From a checkpoint of a small mixture-of-experts model trained on Wikipedia: a shared expert of 256 neurons.
Below are experts of layer 3 (counted from 0) of a mixture-of-experts language model. Rows are named gate (a neuron's input weights, with its number), up (a neuron's input weights, with its number), down (a neuron's output weights, with its number) and show model dimensions 0-47. Each number is 500 + 50 x the weight over its row's rms, rounded and kept within 0 to 999. Numbers have three digits each.
Before each expert's rows: a language model's description of what the expert responds to; "mostly gets" lists some tokens that are sent to it at least half of the time. This comes from a sample of Wikipedia text that the model never trained on.

# expert 22
Infobox and table values. First words of values or labels in infoboxes, lists and tables, such as Producers, Los (Angeles), DST, Animalia, Synonyms, and state codes.
mostly gets: " —;", " '\n", " Animalia", " Loss", " Los", " Synonyms"
gate0:474501441572550440393551530500486519458491501535558497453458563566543438419424496522471501447573540491566598511464433573461575526482508559490575
up0:558471453520499441481505520469523478573452467476519456533532607500589514547494565552444446592509542451603519498525585470521474395557482436449509
down0:457530496443523529596524498499508527578513477553551517470477421472565574506474626519491463638531535488555504480499542571475532535394504464476492
gate1:561511569473555418542402477486487549494441481466531596536582512450481491486536466480536557401481529555512524571517521498490547562513528534571599
up1:534450481467444486537456518499443543548469478529495474488544431538522545496461542470495492574562417512465500495471543507499436516536577504503577
down1:445510434488442595513575499412526570558530484507553418489511519563509476480466501553459442412501457549531481505482523490480623539533454455471416

# expert 40
Location and taxonomy labels. Location words in place descriptions and lists, such as in, on, located, along, plus taxobox field names like Kingdom, Species.
mostly gets: " north", " located", "Species", "Scientific", "°W", " Animalia"
gate0:362376450537522450477477460446536429457554462502514472521532509496390528530490469566549483513442499541559558513473496438501495544535414586512461
up0:464475521482480542489464404511481375551566523502408478378428484502440480479460495445450432530412435533458455474397385503444536487519434485454588
down0:555413514532443510403436470537646411545484478556530515519502545519531612495561615425503474514413560389460511435470621429398445416540353446540524
gate1:535411415572583534424520616624524506430543501498516570505513578554408578449490502495578490472508600513555444470433505516473500446537517433441449
up1:520370476540490538498515533426528575457534471494623530504492482536489470536386429598468532437432498442493489474477608413583508534470437523535446
down1:520416539552567475546442442547514569564471578483473532526477472482521538529424547562577461457522632438431540451551499489437471409523516549482563

# expert 54
Place and personal name endings. Endings of non-English place and personal names and region names in gazetteer-style lists, such as -ala, -os, Azerbaijan, Carolina, Territory.
mostly gets: " MPC", "°W", "°E", " Virginia", " Lemmon", "iris"
gate0:522545547471537525457500558462516448500542525634412494511534483415443512546467566504351491404546513387417501497552568606541460444570405535516570
up0:508467558599485520494581490539563479459575457555492531542461540392552480556444389538504429402525511462477523517590510477562478470446542450479653
down0:460505510483566539528394474441428427492490444394447483516569438507423543439479446399439524517565521411568597596522471496428517508528515504478496
gate1:548477504571574403532506554556459483554493510645494517514460540447498523535495461558484485533538562519529480463457496516460487544550429522591500
up1:434517567469587460499432490435419545417483483448579552514464582594548465405516593439512517448482541513466524464501485536438573525488633511450578
down1:498512527549496528508503561569440341468570482481501524526456484436538460577527479402537526446526427491502487590510455405503448446481463489518466

# expert 47
Year prefixes and is. First three digits of years like 199, 201, 196 in dates and ranges, and is in definitional openings such as "is a 2019 Japanese".
mostly gets: "199", "197", "198", "195", "194", "196"
gate0:519494522546600553445505435478451528511552569491528595507601494502557451427554484467503488496571461506426417499502533570493474397456582438559469
up0:496472563457383507549526608504526507570496464479391481445442475461532576514526516478537516572445448594394511514502506483402492551522513521515570
down0:482572481463505541533532509394618555635480464521567428560547619465427467475471484530479560372393470506455425501492510477581454490456496488495506
gate1:545520501588492540494553453494531422562523482563576496508458427497593537548518481433454481595533553472566442538598542508498453555483485533533560
up1:471542467396453525445340489512537463453460419450569487537478529538398514486377403491466431456483560492519400502418496503501577476513509457507447
down1:527478482572426521507569467407481489452463535489516462513550545520535447495502438482529433468491478488596560447402545536500520479486502472507425

# expert 20
Determiners and possessives. The words the, his, her, their, its, and possessive 's after names, as in "Nair's son" and "the first mosque".
mostly gets: " his", "'s", " her", " their", " its", "The"
gate0:366577458460542561449492612506431538439519458449487522481533424474476509484590542517507542446524565482406487388539490502446535463495511463547499
up0:485495515446475525491531590528511502419462587475497534495513579487439579527472415488500505492500583483495464447552477552507461533520495491577555
down0:555462540561519534585541486492547513449532433497509441476494373512446549475537556533529567521470456495525520495419583500477488478425518431476452
gate1:458507498513538498527529587611473460538464517527457521606507542479499477486536492451466518554460448520476560543541583458519531501544557491390580
up1:436582422515538518447467562453562551573579523440622542423515462571555479414604536440553522458634464514423546478579507558545486487487432493529479
down1:530448425585584603529504519436505550539455577547497544487478407425415590549475484509450476459478435448591532424423573467447467479438456432492541

# expert 56
Separators and place names. Colons, dashes and hyphens between dates or times, like 2:00 and "1888 – 1970", plus place words York, City, County, House.
mostly gets: " -", " York", " –", " City", " :", " Island"
gate0:515444583469500531526557576502511453530551533606584502537472482458426525566542555439499511496489430476545451470565496508548604505570483528510567
up0:562550450519567558364494539488503541402533517489487484487432472456560549564479533465536555508532523560454528435471491580511364572379500563505556
down0:496585554445541510530517516390543458490441511456479500443410578437560596474482442529490525434497473480583397529486578437518426475527568549548476
gate1:459471510510510478548626430463497384469506505533539472534470501487540551515541513499499469492466539418465415497520477485551520537512384470559502
up1:550474552465518502496514495504467469473470511445549404505508519561464478527387487531580471530466468529448414582531385424515507442539379462430431
down1:539439483457598477522450548581492433492496546518472491476469468455462472530489351484458512456414515545482459503493464484523586489589511434383488

# expert 48
Election and score numbers. Numbers opening a table cell in election turnout, vote and sports score tables, such as 40.6, 10,258, 4–1, plus words like damage.
mostly gets: " damage", " Goals", " contains", " guilty", " severe", " causing"
gate0:531483512479477510539516528439541551412485612492484511510579415441504488558460603442495535524480523533487481439452457520482583455589510458446504
up0:547378462512456522486551530419552484512429407551455465526518444519464530531490536434521458457365446454479498402419459446408554546451494435565446
down0:541545401442547485483436473559431396398528393497522402555454549493560495544477503544476465501518496501429493541391482532586416517465472481500453
gate1:504554453497450560445483471525479503526583550479483504495549465475509467473412406541465479563413460450560475471546425543468382567540555508574572
up1:565501415440454562466496493536504367530453505513496475549494513480576492500493528564582598523541522395515456464519455497538501469484509533477495
down1:441473423531451472471540491529535521543456601523467439426502587542482446550554463522499542564437479486426518492459478512432510482441471489476379

# expert 24
Given names and saints. English first names and month names starting a personal name or date, often after St., Sir or Emperor, such as John, Michael, Thomas.
mostly gets: " John", " William", " George", " Robert", " Paul", " Charles"
gate0:448548472463504535420485452509556557445504530446530489559532438548490599560628514435550506425507476527562437565582511500432500492454482463536472
up0:581522526560415485502567400465528527573562536535575453456462496472539506520495437468525448484536505483519476416525422522437429500482552560413444
down0:521498570585508472503551498487421449449441533509559534518435562482472625502565547550454494494491453406511531446515465528452429512423521509471517
gate1:521540509481467541532580549537534499469536462472504543491522487512602495539440559496608536554540465509518482606604521479441553559578502511552435
up1:479470424428456460499509508426538435513484534526534510485481459472491430486528475498436457507536452510448574483572488447582459480501516446540518
down1:521495495549508533552614544615443500563499407512537481474472489484482428483476527538522486617530510574505499501401447552472399601519566599491423

# expert 63
Commas after numbers. Commas, mostly after numbers in dates and thousands, or after place names, e.g. September 11, 1979; 7,733; Massachusetts, he.
mostly gets: "',", ",", "},"
gate0:547576464562533457440504587494414563610602474514576535489484593519490505533512554560477524503512502460518467576438499536423482464561522420542543
up0:472532372526504510430518498561559533550533584540529569540568508517502518487588614445426523546565458498484496536521508547539547484587522434442489
down0:504476537563497473502541485426592501497529580616470470543568515455497554406453448603567464569503528520504467531578505466578483434532530558484518
gate1:551574537431486514598489408546439534442455472531435349490494532551428472509490470576430558444420620431648583528621456503549565470544496540474449
up1:550478517504574491460497515482544393486511397559532529518498537518508559416490503485439535469531488564530476507520463489466516499545479501489535
down1:503565469473573535497458527514537527537552426539445359518471565535517548461403502498515477517463435490494522499525476452527474527428420590532491

# expert 35
Ordinals after articles. Ordinal and sequence words after a, the or his, such as first, second, final, last, debut, only, in sports and careers.
mostly gets: " first", " second", " third", " final", " debut", " last"
gate0:487491502430572501546447532468625518444501570479489472548483519541605531530380484563521539485507435435555487438460460460571501515577388525592427
up0:459459475544549528519430554529521479468512546511469547399559504569374477452449591562497567531476544475559476557485572506462513518399570478606566
down0:513496534486508509564608475431495502508479416520550450563471548427555491578615575448463519421557447491492533535453502448473490506484514449570439
gate1:407527455433490462466595519424473493455514465594558459497467494471525537532474450496525473542470466535462513559485511624503487509524534380521504
up1:492445541503485510547493466504539406488484485495581529461529460425450566507566427493474521544493509436564439499450566544456491496500439557449601
down1:496545422535514486503471457562498476363409488550523507448440432500609377489520502522478516560518522509489557499457599487450415451564535508500610

# expert 51
Table header words. Header and label words in Wikipedia tables, elections and charts, e.g. Party, Games, Total votes, Turnout, UTC, table divider rows.
mostly gets: " JPL", "|---|---|\n", " Singles", "775", " UTC", " Turnout"
gate0:511454511550571454543500446485456511505554568538492556519446634484506446473476530551466484527458538347581574480577452533440530469481509427373546
up0:516545547579553450470492563574474597561494507488489532471512505475509457492461597634440509462497653466440590551542487449492558447497584536444557
down0:510489487583551502428568464612536511447545491469580472515524404535458430490479496393536459471512503491483461574536504527447432536534392471533466
gate1:515525518391551418458514550462487485519574513545472502521509511563562504512593459422464485592515399538485510458504464506480540616531472520476448
up1:458472497523497533529459466494459578521386519446548484478368532410431458438497556571461455516506487553549482465489506471496535440443488538440466
down1:496433478513458552564647501492480555423537625452518505462523500508527543521496529407526423547493483504517524433482486408437569479523499420631500

# expert 57
Opening brackets, quotes. Opening parentheses, brackets and quote marks, often in tables or after names, e.g. (born 1957), (2010), (5), "Orbital Highway".
mostly gets: " (", "(", " [", "_{", " (\"", "^{("
gate0:471452427487428511585382557472564510476552566419569503537500509610458376547531518503501506431453551514439418461457392510485511544524440478375427
up0:492444491608450464524500464510425480426503444507430492477562498540526493530495544500561423531477550501493448491503449456481518558471494534556468
down0:433462551517498478470428464451524449526517497522527436548422436407441598513464558525413474477529500559558459493536519530516500490377535521555423
gate1:534462488519447601442569532487488349423487474500571384436463506557425585495511485502533457492546442469618511432573440417539524453531453472472517
up1:557447483470465487429519489468450505439498577412473522470553490512416545540541463525476499522395440456435448525547585511527475393502339452391532
down1:514406504468551390489502481577500566500499460572493565494435589522576466505490561545465543449500480541575532519518461488429457526567453523478383

# expert 21
Prefix and mid-word pieces. Word-initial or inner pieces of common words and French articles, e.g. cond-em-ning, du, des, self, social, national, per-ished.
mostly gets: " self", " social", " des", " rep", " du", "-m"
gate0:458513449461441532492515488486522555460543494470454416538402462425475622408478517513460467573491469490520554526472327511517540461509423419493486
up0:486527489482478496523548414480514485444486424513459543494521530558419527459411549479539488538449579481405446516550418463566521425470536541574461
down0:491528574499520554548485499530495415489429497425506440636519516411514596512501491566524442445480529450526533509517445507514538494491492496524501
gate1:581452487553418454485663463492548571559462561502507354508395442505440507448584522447574533477432602595470489540579505502445586520505534533482492
up1:542445515418529517470611337607582507478464433384484449520421464625534527425504512481491530518506427552541486585531463482531585502466578519464413
down1:462533543490493530431490611487522490483458508550477446474462610507478472581446585497479481444547555507479548500540494487566470471505452446453452

# expert 12
Numbers in dates and tables. Numerals and spelled-out numbers, especially day numbers in dates, week numbers and table cell values, such as June 8, Week 12, five.
mostly gets: " five", " six", " seven", " eight", "20", " nine"
gate0:553519568523441532500563456521499511477487514469431547458510546498479531533430422474541553409454555552516371506524481491482584478555500553486506
up0:534471388420491521549476515473425448515498493493474538539527469413620604438585596468555541484491430536554520482475454509468505444477500524464462
down0:524458523532500531498547485517526573614520488463546505472526488527492603460480418533576520555428513449531476485449448505493486513602447475568498
gate1:470560448453477433440531517542445568620485420479477522449491512475436491459539528498570496501549404592545497480457421487523447489471558575463536
up1:599562556494556408557490470481423534478465475477462442520513611474488497512536457558585443506489524473525496663530468504464503475512510453503520
down1:479510464473491530417562520403541546472477425471484339528486516468546530517518518502470464506495577474589465457457519453500456520511632529558434

# expert 6
Institution name heads. Capitalized head nouns closing proper names of institutions, events, awards and wars, such as Center, Cup, War, University, Festival.
mostly gets: " Center", " Records", " Championships", " Railway", " Award", " Affairs"
gate31:523401507546540441407513539458496539535507454488559449447506596494515559490515470510385491540485491505468471461526580440543493547480550403522487
up31:549535508493465517510476493428469501578494490472493498492497493438451570412542534545488515477494481571423468514577499493580499440546517515539438
down31:480460493531416474573485405487504556581544475492579448439530434513418445476509418493503581509518585505439547528456453380508549502521430541391464
gate32:463480505634488455491534490531565408447482604531475547545448462508511584519552517541536556624441414552568480509477520493510531447399572609582501
up32:480480558475575470486486504486473549401469483437414510534486560595503481503509476455533496523513543535557571451477535507469546493502497486439423
down32:505470413556565535501499537502478541658551468518491499584484491526484500429440408522561543423572502483549493409503424596413610522497461489524496

# expert 16
Year and number digits. Final digits of years and decimal numbers after a prefix like 201 or 199, in dates, ranges, tables, measurements; also century, BC, ago.
mostly gets: "–present", " century", " BC", " ago", " BCE", "8"
gate0:595407509506462458534483539459500490545438385455526466405491604488563457552475483431524454603452463448543430474480548541436450460474525460527481
up0:512575456537587459503516505511353574473495441423448486464454452548534552509525482402597538436530533548412524532567519449424478505488524440555498
down0:529526524494457562443557497473613410600481492485557514551547620488545505456420493442543488605601458463495478538461455498482555451531457509476467
gate1:437525531490446423495541513480568455503503519554463458515554458502461587360422455515556409516525511542524505534483456519486459480475483490513437
up1:418569518482489411452491481542592471399482520458430525491578480513618468499404499578526501582444492597538490440506553562501527558473513523553420
down1:571511589513507513495426492553462519553566446466547512497471517506544428533451479547510621476528436412506529432513484433483538464514580539523421

# expert 50
Name and taxon pieces. Lowercase or capital first pieces of species epithets, surnames and foreign words after initials, like C. n. amargosae, P. vallicola, Levy.
mostly gets: " N", " v", " n", " S", " Br", " r"
gate0:489561474512445449429511475500502476531559555573482513518465478496494449475404434600527480440509503533512435422525493552459463555516473495474486
up0:468458479482494539588504553539540466499476513489490463512487411490612499545552456488507579535488525483484474548576472494616516522523535513483515
down0:504433530481509389519524505442544433565496615540519489486520484475555523495435473558486555450480513498497515469480493520503432553507536484545471
gate1:523585462360548492500545559486512458470606579549483523558532410440478573458520453500450446499562407577541509504389424474501463424508472413507441
up1:493469506454470596495497521500473547488569548514530596537487566431533499506519548524470505500540446435538457520455539531513510535501514459490546
down1:487509482431504557522481541470470460419487465450508496487470471429510445552509515558566471516501557452509533509475602535513504440549622491534476

# expert 49
Table cell entries and labels. First word of a table cell or list label, such as position codes DF, MF, GK, Best, Nominated, Safe, month names, and Vidhan Sabha.
mostly gets: " DF", " MF", " Best", " UC", " Miami", "Ind"
gate0:504516504520582467582586459496508544434499469623610554431517556558512536487404492492435568472632584509449578514489393530509544458430543427516542
up0:508480504545440433517503452494518537555478478497518455506550482477555568459632571395456623491490564531565508538489477523559459563493466560477542
down0:392485506526475532472383442423532469464615521428545485612543454497558594474525621526462496499487557465448497444395463487548464442529467505464507
gate1:491528412486510472474568466415464541514479450574459427480517425477408518438551482450413422458412566552506502416524525520504473544537508516473499
up1:538595530440436401517553401436521534501450510498366596516542467510454517550520522525499430378471519492527482428477550528546470474563499433444574
down1:514485492539395461544454581428522419501479485481535475579517554383475512492489526510491346496451535502440495502522524546518598539514485528497509

# expert 52
Of and the. The words of and the inside noun phrases, as in "rest of", "total area of", "Secretary of State", "consisted of the".
mostly gets: " of", " the", " Of"
gate0:563504546427500518592454458445452566507441531499440530599525417505514457538510595481479562571367511509532446587590576538482534563509589442463527
up0:490519496565510464421434475583506500507531448476548589470493529516510459504431485551439525517430463493435468469468464456457543497556506508522484
down0:478465551459478589501543464488522435605568453590528579484521579495539493457473423491546476528521494541495499474475444514565546461433504431498498
gate1:574552493476581550541471534619548509515526475499450490476559503458529466419527521482531569510591444497459483501520521546410446517480470477477447
up1:496614514510519494585524479446449540526516490471527511498576542448529530520421597441504457501422456468501516459563470537481487466521450501612418
down1:566487460454492546466473433545451400542491619504476576487442467462563445518468457477521566507561473465459501416519461523529566455436492417484576

# expert 42
Short mid-word fragments. Short syllable pieces inside foreign or uncommon words and names, such as -re, -ro, -ra, and capitalized words like You or It in titles.
mostly gets: "ra", "re", " You", "ro", "se", "era"
gate0:568459519496379511515451513456524436467449486433516483501495506489433493483480514486532516489431559459483458468473437544471539599487484430467469
up0:483495372596556651434560480469463530568447474456508400512440509532450397564478529436513504519556512568477573471495573366441427575503464469541515
down0:528478515563444508534525512669467520597462438476465432517525576565489442505505568468571503458521518533486573520448443527577526461419490529460503
gate1:501601554511592537531434535606496456553517566545535402433532519461599518551572521548517515504453504499504547492437479542538539473422482470533433
up1:494499552395446496540506513509466526541491499596621480437508448462466473557414468466564537541495475531502454485540533532458549567452467504564447
down1:438538487439549535502440550494536491562458475447486478490450615498541495553506483616461406518471493485455537550555425574414576470464474480524532

# expert 29
Nationality and political nouns. Nationality adjectives and nouns of government, military or family roles, e.g. American government, French general, British, States, father, politician.
mostly gets: " General", " politician", " German", " British", " military", " States"
gate31:480478471496443438374525484579555460519516507499503435490493537474498511455505524529435474524438512618399499431525487440399410522504491594557516
up31:381546547573508534426471532531396532346498504522520481586531561533486553505562455518458468552469493600472542419482448511460602571430583558438473
down31:460543468486438512537477562501484489516535498558456482464624518479416576574445505522469463525495399471490496577438554509482450544488508491492527
gate32:448469514532456525517503513527515493485484410484548503498442522500415453606443492509456495485463626463451493532476474417494541543511525447506466
up32:535585538462489588538461440506443506493547470507566515538510471498529514454477577445499465491511416543532559459453533473512501510373473596661457
down32:550472562482519475516421542509508524461390552484624547452440532577476502490434490558501349492516577522561492518486502460496449500520463460563505

# expert 23
Prepositions after nouns. Prepositions linking a noun or participle to what follows, especially by after written or Preceded, and of, with, from, after, featuring.
mostly gets: " by", " By", "featuring", "By", " using", " after"
gate0:443493528499506512509415518440470472469503541545489567497419426417527390548446533656538482558512423542535496523508470515463496456442435544478584
up0:386447477438486605531503468499477430522565480484518532579420488463627583434496556495551577567540484500565489514571567502448478518535594470563487
down0:539548486462505449476540448463537546485615490356460543600541633454460517431474568512498541436453520437392427548455517540514471575643484479436428
gate1:599590535491543435549461510514490501456563500511441517516495422388584425518467600503502542481586567605519581477498441565462557456440520462546493
up1:528495492545516516472453509420461540529465518496555541517394414524507441500528408490593581431534459463515570396478516473562453516516478595454516
down1:439438515482514479503441500545460432535412451491540557499488378435506529449428501578545489500493499504494582547475520412550428516555476547545455

# expert 8
Capital letter initials. Single capital letters or short capitalized pieces starting names and codes, as in B-team, U20, A.J., and ahar al-Sham.
mostly gets: " D", " R", " U", " G", " B", " F"
gate0:472534547536466419626549496585504578455524508477558440541517495557414508494544526505542471508508522576534458436441487458564416508476438549560504
up0:560584474532516541470536429481481521477496457518524464509553428586496427532528571447556485532581478559596510483520460561432510502543471470456433
down0:535464483549474503477595538351501461563464492498395443491522423564498464417512506531546552501433453465439469550442507501529523450512544574491559
gate1:480470595431421609501548527497596450483548451554515482598425483490549535498489603496429495451480441511502487541497409453584548520556520511482550
up1:445479534435542440463496560595395551511392442500530485403505465526472418433456521557421475498590457489416579479539418495502510611461488516421500
down1:522480552437521424567498497586429620473477483485407526489450395542445500479504479546472559481421512353479509461507559470512466497486459542574453

# expert 55
Personal surnames and place names. Surnames and given names in person names, and place words like Hill, Peak, Castle, Wood, such as Jones, Bob, Miller, Spike Milligan.
mostly gets: " Jones", " Bob", " Wood", " Bar", " Castle", " Peak"
gate0:558449449474608474539526467510515434583385483523567499490562527454561470532567468468496461506502423562614442370589467435536478546528431409562499
up0:447472463474522479553569408488514450457498467495501509462628574507541506518507421483486501526472468511595499518523464500508503465481449527493466
down0:464430552428550513468484554453521504522493535468510448532522565489478547485424469454491550523525532531440422542458477422497610602480550453515484
gate1:566534539428603512560533439563526509509577444537519567354542470496432480586435549565474469471482434574389534479490354424535488492470555491494543
up1:511478509484580551464447519457503466546401544370499480541545540523513484542486536543500524504525470482501484468490538534465431546521558470474456
down1:467491437531454481484536432532444577483537533544574531511450457477529501585488560528479490431513530469571495452508444457487491569617563580518482

# expert 4
Prepositions after verbs. Prepositions right after a verb or participle, mostly in, as, for, on, at, as in "used as", "laid up in", "such as".
mostly gets: " as", " called", " for", " including", " like", " into"
gate31:442509563487519546540535544593523510512479591491449531566499526495427514507492483541546516477387495447480499507491514597530477505437521558419544
up31:578515527375544596491434574428477416567567491484514570451538550430628467450537504442508466542493534502576502553507401409438538555518488455566569
down31:476486524471612468422516566464532398484588526586513433435467544452471421492528449414431513610446455503467524501594429441473443499533423460516454
gate32:491588413537478507440429506491498497609528504420508404444485466507569497492505471571532565457539537567461503489504485409467483482475515393565499
up32:576525449445515502470397522488488614442518510582406552546483642556480484423458485487509381457475435433518449523557550547360467525520483448439455
down32:462542484581444495594448483538502596578491473438439397584532577454508523513489553497498537438433538488572544486454452479540542536513573584505493

# expert 44
Descriptive adjectives. Adjectives after a, the or a possessive, such as other, new, same, own, original, larger, and nationality words like European.
mostly gets: " other", " new", " same", " original", " different", " similar"
gate0:526552394573529506503579432573440411542406465515499524434608441538429477545483495453453425534516454466495509553535430558514428503472485491594476
up0:546480527471452467538516463585483506562554518563588527542566559508629629527538521548473487550390640458497478589427571505451462457545642488549482
down0:402428574398538569451535500479503450528541435458468516483404487542549483473386522509492445538502504453534504523495539574582551412469501455510564
gate1:542506497505434502451501458508603401522517563476492563385509530529474479612498425436556504580516473388535500499550481552505436493495476529471369
up1:526586505527491518502500520563522450570601450530561462559507534525565523503498513516514534538536516535498406504476518468582497461533523475494452
down1:477532471453500503551545470421497556505512528458475485495561512577558545575436547444521593479472461395499531548468534480499497476486463493435473

# expert 33
List conjunctions, commas. Commas, and, &, or, et joining items in lists of names or things, e.g. Billy, Makis and Dimitris; Tomoko Ide & Hiromitsu.
mostly gets: " et", " and", " &", ","
gate0:556522558391526475493448517504455429532557566504489500592535386432577599413604540414502476568459479543423549579481577487580528582459574540432550
up0:480563442497478501537500434592562462629492486448522549546514520466450531583483541476557514544514597471580459648495580464499514463499534516546498
down0:505508549539473525494457495470575529578487626556465592454527601484517499451506539588471517484606455582543523504576461473571441481542531497392519
gate1:432562534476423460603496430517470469468521517558538490481480421458515454553398515534462531436484464489381460463553448457505514452472567481446549
up1:490452502473530551431506467462509439496475575598522403484527472523462497577574522456450478461410550514604490528486486496560448608443545546431432
down1:494458380456561542526500493447511567551598434429481524567437555550496484477512540463552493554460511494488486450567526577505490504496432558462545

# expert 15
Capitalized word beginnings. First piece of capitalized proper names split into subwords, e.g. Mag, Mah, Pan, Sand, Tro in P-enguin, C-ueva, Sab-ato.
mostly gets: " Mag", " Mah", " Pan", " Mang", " Sand", " Inter"
gate0:525566541472490442397539500490497510453518585539500441558458452562547509392507508553461479520544527559513494443548416453501494525432523459605506
up0:576481464580574475488401539477480496416388495504472410467467471552528481494591554553491510464445410442465515492516550536502583515505553465408538
down0:506469505510476556446549479472495473376553561579513524483469453530562488468512517570540503518551452476474531486570529547535465526504535585480512
gate1:423616508603462435532474505617472473388513463439496466488473495509531547462569521488433457481540457432402568444506458436516534456511518490542492
up1:503518512529525503411502464545414513479474464539496398504481509504513456499533535543492510499540421412494479380407534566597425509534500558528590
down1:489493569451514521470434538429505488481488541443469455528461485458396501578531467510517385509488466527492486496392464587509519521572488490526543

# expert 31
Middle pieces of proper names. Continuation pieces inside surnames, brand names and acronyms after an initial capital, such as F-els, Th-uring-ia, BabyT-ron, OE-IC, HotNewH-ip.
mostly gets: "MD", "HP", "BA", "BC", "els", "alg"
gate0:442450534388476539539514554546510467553484499548407631515484521457503532520484474496441473509455485512642517530462453556541467523432412502455505
up0:501452544429469549437412477498511492503552432478532504450497518491453469532481513442547505428651525531488590477443412479447555426450494452494511
down0:533485464498498543478555407606521537510468477393474557435519494507512499407429429538477489469459476503524541624476559457464572500535542525581411
gate1:524480522536447525499523515514501463527467573571513469543512515474488463488464538503561401577529508443464489590508475358485522406417471460485450
up1:487493475579539401535457496457500509478526463504546534543514539590444472505540637453457455447530475482496500516439533507431503527503556544404568
down1:593477534462472420513514486494422483491498502411556503537456464489488411534556520512539446514530551566485411427487464466489455532494501567571616

# expert 9
Passive participles, facilities. Past participles and nouns after was/is/a describing construction or use, e.g. built, founded, converted, buried, repaired, lecture hall.
mostly gets: " open", " cell", " shot", " tornado", " vacc", " park"
gate0:499491557521482479455573450560518460478523497494498506462488491468513477413488435554422583444430488478456603457407530547566508456485470452464531
up0:480444448589462470500510455588523418518512548548529506466430550470569494488520437482480416456471477596407496573511462501457537534472482428482587
down0:523576469404505430525509437438523540493517525417573447459473547566485526496535477517354561470447519516472436541508506510483540381479560434555454
gate1:460575530546511595588433455475439564561526463502446504527519585489451549587511414432443446476498543535563514540521327477459505543461396451507509
up1:468479453429514527462518414440462449471478507472459516430515471499577542474487497439431451600471422469454603514482492538583479467580502426535557
down1:411536484497471472455476547543393410425482525510520537445442480403499501517441545608438469497621561507451448618503495467504456430576455605430585